Weights of a small mixture-of-experts language model, trained from scratch on English Wikipedia.
Training: a variant of SOAP for the experts, 8948 steps.
Below are experts of layer 2 (counted from 0) of a mixture-of-experts language model. Rows are named router (the router's row for the expert), down (a neuron's output weights, with its number) and show model dimensions 0-255. Each number is 128 + 32 x the weight over its row's rms, rounded and kept within 0 to 255. Numbers have three digits each.
After each expert's rows: a language model's description of what the expert responds to. This comes from a sample of Wikipedia text that the model never trained on.

# expert 18
router:137113079054112138162098159162099184204118159066150102117133147113126129082118137129155175119179103111122150155047083170120128133113129141125126128152180074132133132176091090086179120145114120112167092104126207135128168125162125116117147080093190123123154080166206134115076097149150081126101148169087145171100130152098137184145101176080060116118136160096134088142126126115125125159068166140115078163131122138104156069134134163151113124143121122143156147121103152113121096141120081128086099140170123050080140092126161134118053111168160095134097162173131169092145088114212086133101108074090119130148083085171131151168179104101159089158114127068158067132128097140118097110161160145132173096148157099153163142134122169179128087086115194128142061137163148133138091116167123
down0:077148057122148094104172092147124146115213126133076154196122102102162138110157119200165164122153165121104136125129162154136124149197111189142147173134144145136073092142128115160183141106146136124138155140158081110107093134051137105144197119109122100129078157092140149123060120100052154145130133091179104112156116105101119106126196087087120141098167117096167136064105119170098142085133156093100101129193111152113158125107127183157130086180161138161128119132126172064128117149137143064143124060187111141086124166106085069124161126129153077148113190132163130166144157117132142115144055190144097136081117102070091116197156118185160117157133179125138094182156143170125147101150124119134157150170157065111114111052140105130140142077123105095124135119144090119135134158126150
The preposition "in" and object pronouns them, him, it after verbs, plus word-final ey/ew pieces as in Yenisey, Monterey, Jewish.

# expert 28
router:069109102120050148199082158147098136175128133083163128138171150094109137125090083108214138133155139095141103160137122169134089114079122135137120097170129097140169171121124111121184107136088107094109131120110127137120145081176133158084126069119120099068120125154119106083102126169181150088116113165122130128135141143128171146150104138092092109069147146110168130117149120106128199179116163141106132175161109119098158075162166155137076060155076104145143148099121152092154122119166095178141122217164160139125160110119200069125088093167151085108093131182172121118178105108192113150104107123105134087209059090121165063181115092083159099106076173139140109187110099174115129131116164173149148127103168107140126159126143160199076101139107148117140116150146163176140106118173152
down3:088157089100138072104138125123140124164156160100127153122159093119097153135102110146138209145093115117169087169128123076108110101158129079203116153117115078128085165105151159126165104159084112174095105125165214154170076102170095116126141078161100106173150150122158167080155137168096151169124120201154106153151169151107201071125139103104100173156107092124156148118088115111141098152114065146108122209126107122104098156134112187151146081133125111155143199133199154219126107165065106116086116144155118144151124190133140130158120132099180184156137158126136084124170102099131129098089104116126166113183157151085131099212072146148149110100157086137166165185103137129143111132146090143168115074074135070161122151145150123172087134116135158122077106090099162121133141126101143
Common function words linking phrases, chiefly to, and, from, by, with, for, as in "under pressure to retire".

# expert 24
router:090108122137085152169097152139140151172093165124166107153125127107117177124094103150169169088173096105140096142121104158089107109085103135164133111126172093140160142133104105125168087123084097127158113129081170132118177127226133067097189061128133133105123081097129117101108125177144084137133170170096114174084155158070156150121111118118122083056152111096162107115094105096096112163069125139087136145135145079122158095108163145160126114109106143165187133119118187107090144109160087162093142197175134063124135084092128081133109136152131083109098103151141185122163124105162056162058100112096118079184147098147134146151106105108179100121070153072155082121130074167081133167113118141161157078106152064155096188093180169160142139107093173080152103140167127173132088106125154
down0:128094136146129118100152110109134119152042102145140180171156099052162126101103162093099129158122131170054126075124188094136121087186094090088176131161150083130102128113125122166162114145120148169174123132112078128096146114114131131140084121107143108169163116049158083135116118095148138150135182071114113129112045100148098106158075110157236175115144087141169091125193139167117116169131149117174137141129098152090127125111084159124155112108174132104111186107121120147096129066121160188146138165167171152112063139189153107142093196159136112127106145088132116105106083187185145119081142145100088127112120125185103158124078092143150088127107165123131134111110131086157189127125147133155109141136065179054137195108131116087132156101147093136192147121120123144182088107133144
Bare spaces before numbers in dates, list-item dashes, "well" in "as well as", and fragments like ub, ational, ief.

# expert 7
router:116093048132084169146103155140099153141176182105169087146155135104095153105134149160174137111176118094185099146108076166105094115095150152172168091148128117109157127140115138091196123067112117110140104128092139126121188106136127104138183131154222120132130112165141148117147105117162066074109167167094129166092158128077179150136090163096121122084155142145148100073144115091115132141102092162120119132144070125065154084131180189147084133062133109175129183133133146104078092107144110147081136175146186141110163134103146071166134118149195081091131119207141183066161071094152082153097118061093111134126089098138152131166107129091149142084102154086176083109111119136108133123105105150176164120124165123171084187108125163183137126124104151146165123168137176124170122151153138
down0:119162146158139114182206169144126129102155149097155144135131152123105138151168110124104188129097107138129132121143149068168145130068121123168072138122120105105153165150098101079135139127111094156111081093143207074144128140140182085138129125160158103107147140147101093184096148160094076118137133153182192141082156157147165198183121063102111141134152104138180062155119067151094099173026123176110156112084113121137153065041172066146156116179089112144092111103071097144112072128126099127100133135153073112140143112109118136133093114176112097164134188118149158117124114115131138117107123128151161107101180149078135104125111144084121182072067135104164131126084102132115129138080151115153148131122155063124157190168104145125098128045141092077083109155140123138133092156151178
The century piece 20 or 19 that starts a year, plus sports verbs and nouns such as played, won, match, footballer.

# expert 3
router:129147101131114190155103180161046153152157133099171072185167149075128169066098115174137160119219083117168111137076106158126090081112091163109152106138162085099154146100108094097146122125107098135140077104128109154187157071143145129099159105070161081133096130165204108124102146149148101121109119138124110164112154153084140176192115128104131111128195099142151113109129121107123146149084132153116112157085106113098178118134161175148104097126089137175094150120126167068083095089173080150093205147151154095113190092097149084173098103189142097080091120123168127095104102118145087115085127129082124101156080127146163154139090077098174121112097128114180102160111104156071108172163172152145179101119182081121112168142137168159115143081096124104149097165150162136169111140148149
down0:114121093134183165120115136090098136110181132104161163095143154103112174148106109139160108140164178159094149184086069127125074105134088140153177142142057158104190155126112126147120120155137115142145124193070120130168183156137099130140140134120147091162076128178178075117126106084132120120136107138094166139175096079159189151132132134136158123121148123130057115168121183135114145114176103097089108092103156108129136101126148171146110054092120174105166143110100142148150107115141206138110115109138093117132140122109090090111105088119124146163135160156066079034108147162146086112110115103096196137093108065129109169141113142159119210139089115114080076105115162097099148108082174148194122120126207151157133085116121134116149181134109115077166152134226107143072180134141192
Articles and possessive determiners, mostly "the", also a, his, their, its, 's, often after of, in, at, to.

# expert 2
router:073101090137070136181128156169073168147144175101177115128136169096093122079100086166137179140170104119102123166155142158158144109133120188199083125195140097124152136125113101093184100126102096161126102141078181171125164110161136131139148078125131112102129160162123105104102123158157101094130134158097157123083132157121167158134083131112142067081145104062167112121108061094123194140100148142113103163103085065086193123161163121144104135129140132160173141079132171079134061071167128152072166184167110091080140101113162118142087087165151093073131141152143097073151124076193086124141109103096094080124150129129138157165131102084162137062113125077159101126084076165112155162132119173127163105152152151181133136126157132151115086132122134079129071181168128127158078145140133
down0:129141112093160175095104131134156133166089100126127126130143131130121160201166137144157149134132144136109104131136145074131126165151164122144162128119116114056103111190112164106144148164159237133087107137157076180154153174138108096196118147112142140184178105141165118153137066156157162144181132196134150105106135060156199116136123093147076146099156105090096146131124103195090133116113117070192141094139115137069077135148134114122145131189109067128057136156107108113101121116123131142138228153085097173163110093095103040084174057130140092140161109145181102152186101121162125148128115158131079207146138126117138200076144079159117132127100106107136105103114116101142160101125140095147140166169139176070139168077136100120118090126147161154088118116140113127138105112105100
Word-final pieces like -est in Budapest or shortest, plus f/F letters, World/Cup/United, and scattered table cells; mostly unclear.

# expert 26
router:061098070137101157176087126169089206179094171119150101139109122111122133129086124195140123110152120130178144171104122105107093095104107133172146126132145110124140176122121117117115136157063136091137081120116190153146145100162143142087131111118119083077109129150148081091152158143194073095135150185064105150092180116099169166147092147060095078080182102117165112085102094133101167157073088143109094162091064110088125059112129126170110092124127118158176168103103145071124107123108113178091094155133192119082140135110125131146114157175114144079143132179129141099136070100172106097100126148105107138152104102151096126135170141109120070109104122114131117195077092154093137146133172158131183116159155100165081105130165191130123097122072175115126113134219120094089090151171123
down0:111105062177125096146150080171086152091151062145137144159122141152118122078129116151231167109195087136124141102090117104073164115141104116102156138181127124151146121171146105092166118102154121077123153107090147156128091131124121138140162182090145171124186055089115120147116100138096104081174105115184185116138146164127185135172134118162130121078126158072169231107142079146102081141129166137104130119153081105175140159144106077122122130144167078104080115108134083119109136177096132180092184150205117121141131159102222152079088136141088114137063147116138173123167158141139109107152126091109157207129139099129142137139109111115135167137129169109154143147144142117173160093067162164127126121127114164163137153078132095083165090058091134121147111148131112078174148127160137
Word-starting pieces st, St, sh, D, W (st-eeply, st-ages, St. Roses), and the Website label in infoboxes.

# expert 29
router:098139116121068138144124141156103165169178177117148108158168148094128139114119077155149130118184092131140086146076097158091122126093128153197142098166157104147123150120136129103178123093067133105194120112084172107157152108105118125130160107111141146113107082165125090122098135117150085108099182175114155192063160149112167137141107199124112100095147131121126112145091095135120145132103114152105090178125112110096160107105171166131131126082119161160126135128089159062113098056190098178084173180126155076085174124126165102124083079182129094118127142142140166107168090107201083153102143104108094081159080126137148168176122097112165106091133097093178085133122061222111155131144161134182139065131183098141132143058131128152119090107094162155163086155195154127131074152139171
down3:136106173104130138120108124143100137143116097105159111071126172105127095088147052115143137146130136144073107081115147112116150088162131126067140101160103177080121089143181094201136140125170094094078134137132055112121114206144122111147106196183118121120168100139118161172137069088137147129123176071162114161113123071175124083091102125133122152208129123104145075133121126132153157140133144103120060059061185123100147094170130073142154089114121067138112098142086121104153152149095169113115168130111121104191084099138124070132147134185122193126177174111182166125141132144140105130122110160167178151073128131107130151085184080143063202106103103094154116106135081143135163128102080160116101172061118149090086133179155115095104129097099084082127143092119146098141147135153114
Single digits and short number pieces in coordinates, decimals, dates and table statistics, such as 2.70-5, 101.-5, 4th.

# expert 27
router:125144107087090147191086193162089171192158178126146093180166122068105139125111116121149158105152094110131135169107072151133109116074131131167155119131144106133177159075105086105125076086086135093146121122144167172158158137153087121091165117114146121077116092165168113095121132156124075119102115164089169163107134132084191130138098148084128089096140146101127107108138097119114157150092124138121090110092147103130135076118202165111103109108069080190132186141097170081127098122167092191096181152162145120109161124081151092163108133162129083124132141213160174081118103126152134213092096089127090134188086124157119136212126100071170092113106149133161089155116069137123153134108128198129112100148157097155105133128139152163100143099119172096147099167164140164179079146160173
down0:116137112117070126097135111130164211180118133107162115155137132122095075141113075170158124160157124137105049107139152114123107112172089150176168123127129121077154199165146148152154076159106097171129098115170124141085135109170111131100137081092131126108154193106096143080164067168158123118084108168102125112138153136120140151162146150107095126108138115101116138148104184131115113127102132120104096243106153082114154137141106190122090110164123180173159107140121123111127094102134101155131131107129140174181123127088118130174076118123075103116072110110125084143093162104141150218094128100047194121144162102139124113122113171086120144168182150085134128166115127183172098098146173111174170076132080149098094202146172171143112135152135196087175108117111178173158146116131204
Foreign particles like de, des, la in French or Spanish titles, and word-initial p or P pieces, as in para, pass.

# expert 21
router:119085114126115166202121165162097130148127141139181119185156133119104150125071145178163110088166075119146087124119060153116110101084156111137071163137131057149127118159095149113168106147124097055135116091116175139130152111175114104065177112117165137070081103131128104114139111161157048119108143157101156136123111152098176146154111122100044137103151128116158111156119099116099174123125197162144136180102106076091134111100187142115052103108077117166127118154102150097148123087137083197090180149156161102079204133131119133190135135169171086073086113170168168077089127140142096111079107074119118132135109107154145129170132097109140090144118133094130078140078115169116097132174132147182160111112147082175121118120142143141095090117089215124152139079185120158137104152154109
down3:066036106110133156146177145155116117140136057156109156090133105096097123114133116082194042093100114107140119131167117155174115066136148131146166132155173135080144064109081080106088107145092071153117097164130081140142155078169119166095133105107104087147129106137123130059131122107144156064092154156120102145137108098114184071126118162152179123144092103113121111082148129080140143145115128149109065071127102200125135097140135177152134159120075054092153120182123140139189118110175164102192082188142154097131186122161177147114142063081135158076129089156142140128169171179137108137151127117179120115159154080136099110139096110138095151127128156194182201128084109153161163101133129119135127122174116115140092159141133128147137118187160071157134136116068152154104111120117129
Commas ending clauses and month names in dates, especially after a day number, as in born 7 November 1935.

# expert 11
router:112143085134114148170139134165105146145143177117184100117133142106055212114082088146157141113155086112128136144066132170092097172082093150185158078097187124131145159099126137079176097096088100099140092064096174149123156096146113099118168081124131094087096114150181153085092130118216108124105155141105114127130189149079168148094088132113122126107166100108119077124127114121118143159092147181111088174145159088085162133091160152173114118151135139154134153092105130061162115119159120124133127162157137089109126075135178068137133073155170054108124189147127141078134113089124091137099078037106107108138099126104134161154115129094141156103124099070150154150108102169097113136118148157157190066111112090144078164087135162167096112111129171100152096168146159128190082144183098
down0:057117135143146101127108127143130116135111159156107113193116102103148112074083102149155125067158115120168214132179110091169165186126147168098174097127072131149134197073125131096093124184081126159166150137078140158155099102123132129041077107121110102125127121084109099172092155072118134129099143114112153041103171142137189161117106139119144081130143149136102136137112163125138173099126143121096148068139095114138174088111132059128087149088121110136121179117190112113113127091180075087124077096164159128110125092184159115071105179117122169135165124136096148141093097103133126153081069084125143107106102172156109121076135135078123100144111143126135130158050157131120136142136159130052136111173124085148098180134172169106093092130094117137070058164138175141099178149074106
Inner word pieces such as st, ing, ag, ig (Halber-st-adt, Gimnà-st-ic), and the minute mark ′ in coordinates; also century.

# expert 15
router:100110099128120119188136123108078079178125150143126074134165131068136164136100079125192124085179172119129098164137066151144086173107151115157134116158159110164129144117112121128140116131102124138126088120088175104128179119144165123089137112109099114069087125126163114096135119142083040119075148160096137151119132138089106159149113133080092157068154104094117070088076060088168141153071127142143093168098093095073167099111180134195053116106088136144095108159112158152122124128127078135079116141139118129077183091127160104150133147166102128107127120204148178115105098153175148104085117074096124128169083115121151129173106110113225094083088119152152075099101116131132133105142139206160126149093192082211093147131125124162122106132080152135109119127156172110159074134146168
down0:162096144155147117130080116164182134129109134088171081122146132129143132103098137136170141176100195174172121103153143113186191169105141160215140179149162141182081155165157117097176079178135120138112089136099128123126126101146147141161104130115152116158057173148121116146202145117141097153106173046129122186139099101150137114135115080096090107179072089064089151134140083151061066136152102117149168160105135130104167084112147132196135157107105082138148098127196068167122152145129185153120163106119157153068169145157139173093183109139130083110130117124116140173065172131177103099125085104117125158181108059110101157142084128181146114111082119135133083115132081135130125103096182133118140145086186131116127131142153102169142139104077111127119132059103125154117107186160098
Word-internal pieces that precede suffixes like -ation, -ed, -ing, as in renovation, obovoid, resemble, collaborate, violated.